config = dict(
    n_layer=13,
    d_model=320,
    n_experts=16,
    experts_per_token=4,
    d_expert=192,
    d_shared_expert=0,
    activation='geglu',
    moe_layers=[0, 1, 2, 3, 4, 5, 6, 7, 8, 9, 10, 11, 12],
    router_score='softmax',
    normalize_top_k=False,
    routed_scale=1.0,
    balance_loss=0.00621,
    balance_bias=False,
    init_std_router=0.0186,
    lr_router=0.000986,
    vocab_size=16384,
    norm='rmsnorm',
    norm_eps=1e-05,
    tie_embeddings=True,
    optimizer='adamw',
    lr=0.0011,
    beta1=0.95,
    beta2=0.99,
    grad_clip=0.5,
    batch_tokens=32768,
    seq_len=1024,
    train_tokens=288200000,
    steps=8796,
    dataset='wikipedia_en',
)
Below are experts of layer 8 (counted from 0) of a mixture-of-experts language model. Rows are named router (the router's row for the expert) and show model dimensions 0-63. Each number is 128 + 32 x the weight over its row's rms, rounded and kept within 0 to 255. Numbers have three digits each.
After each expert's rows: "mostly gets" lists some tokens that are sent to it at least half of the time; "gets" lists some tokens that make up at least twice as much of what it gets as of all text. This comes from a sample of Wikipedia text that the model never trained on. Tokens count by the router's weight.

# expert 8
router:158175125063056055100151093125111138094146122125199106120069085177161122060124140128052130181186208145100167180172161127152132103171106084086077132104094066137165171154179142153104131142116144
mostly gets: "),", "\",", ");", "/", " and", ","
gets: ",", " and", " (", " |", "),", ";"

# expert 0
router:165153140113100065161161137111119123162138109124202068097090088042130132098127110065109166102175114113142139165100078122192129131114116083099063118087087052102095188178197131119128156170129136
mostly gets: " which", " who", " that", " but", "),", " It"
gets: ",", ".", " and", " which", " that", " of"

# expert 7
router:116105110129166095082147125195097143089154177116048138101101135137076171117068119181111131095138173119103158110111119135131104159121132078120157172166094173102141111137136101092103060081123104
mostly gets: "qu", "°N", "br", "asc", "ñ", " Min"
gets: " ", "19", " (", "18", "c", "in"

# expert 13
router:155085156120117153107132125131169185073124148115160119172080086157136109098127106111094149168166145191082082057131085094132144128126109133138090142094124059195126127096088112113104128135109140
mostly gets: " his", " the", " dis", " Har", " &", " Ad"
gets: " the", " |", " and", " in", " a", " to"

# expert 6
router:129131102094145133131138084067149082149144101168117085105144106121147087146103124161133144169152094091122159136187186135157130110090129197120113133111108154183194062123157168112089153165204153
mostly gets: " re", " un", " f", " d", " Sc", " National"
gets: "-", " ", " the", "\n", "20", " was"

# expert 2
router:076124088115156170101131138112134108074173141176106127204135122117126113159098099141148116147163082143130099070169090085123089143102165137133167121089148186125115154154064143173059106146169109
mostly gets: ".S", "″N", "°N", " Succeeded", "″W", " Website"
gets: "\n", "\n\n", ":", " |\n", ")\n", ")\n\n"

# expert 11
router:142158080073170089070127153150149100198135147107119191094106151119127144147110183155100167111044137138161160183168092146136151076111124113143071111113132112095166073091175166062182140100094101
mostly gets: " information", " children", " history", " they", "ities", "\"\n"
gets: " |\n", "\n", "20", "s", "19", ")\n"

# expert 15
router:073092074172158108113117191153163133173082108124161135083137114162122205117141115134100126136070158137158089184105152175141105103133156107113079136129151146104056087046111133071134104079067106
mostly gets: " |\n", " show", " using", " father", " club", " Nominated"
gets: " |\n", "|", "20", " by", "2", " from"

# expert 12
router:091103174179105117160117174066121148142109059153190182144083125089093135179153060089078148090090124154122170147063159171148128134153132104098077113113190102104090139157113133087149191123093082
mostly gets: " between", " with", " after", " over", " during", " against"
gets: " in", " of", " with", " for", " on", " to"

# expert 9
router:213143158146093174154106137101106119137132077159162123204118128070147121140141112095139108161172065147144142134126128130094103138141177140132160133104126083102128169146099104183148141110171165
mostly gets: "′", "°", " became", "″N", "°N", " Succeeded"
gets: " |", ":", " of", ";", " was", " /"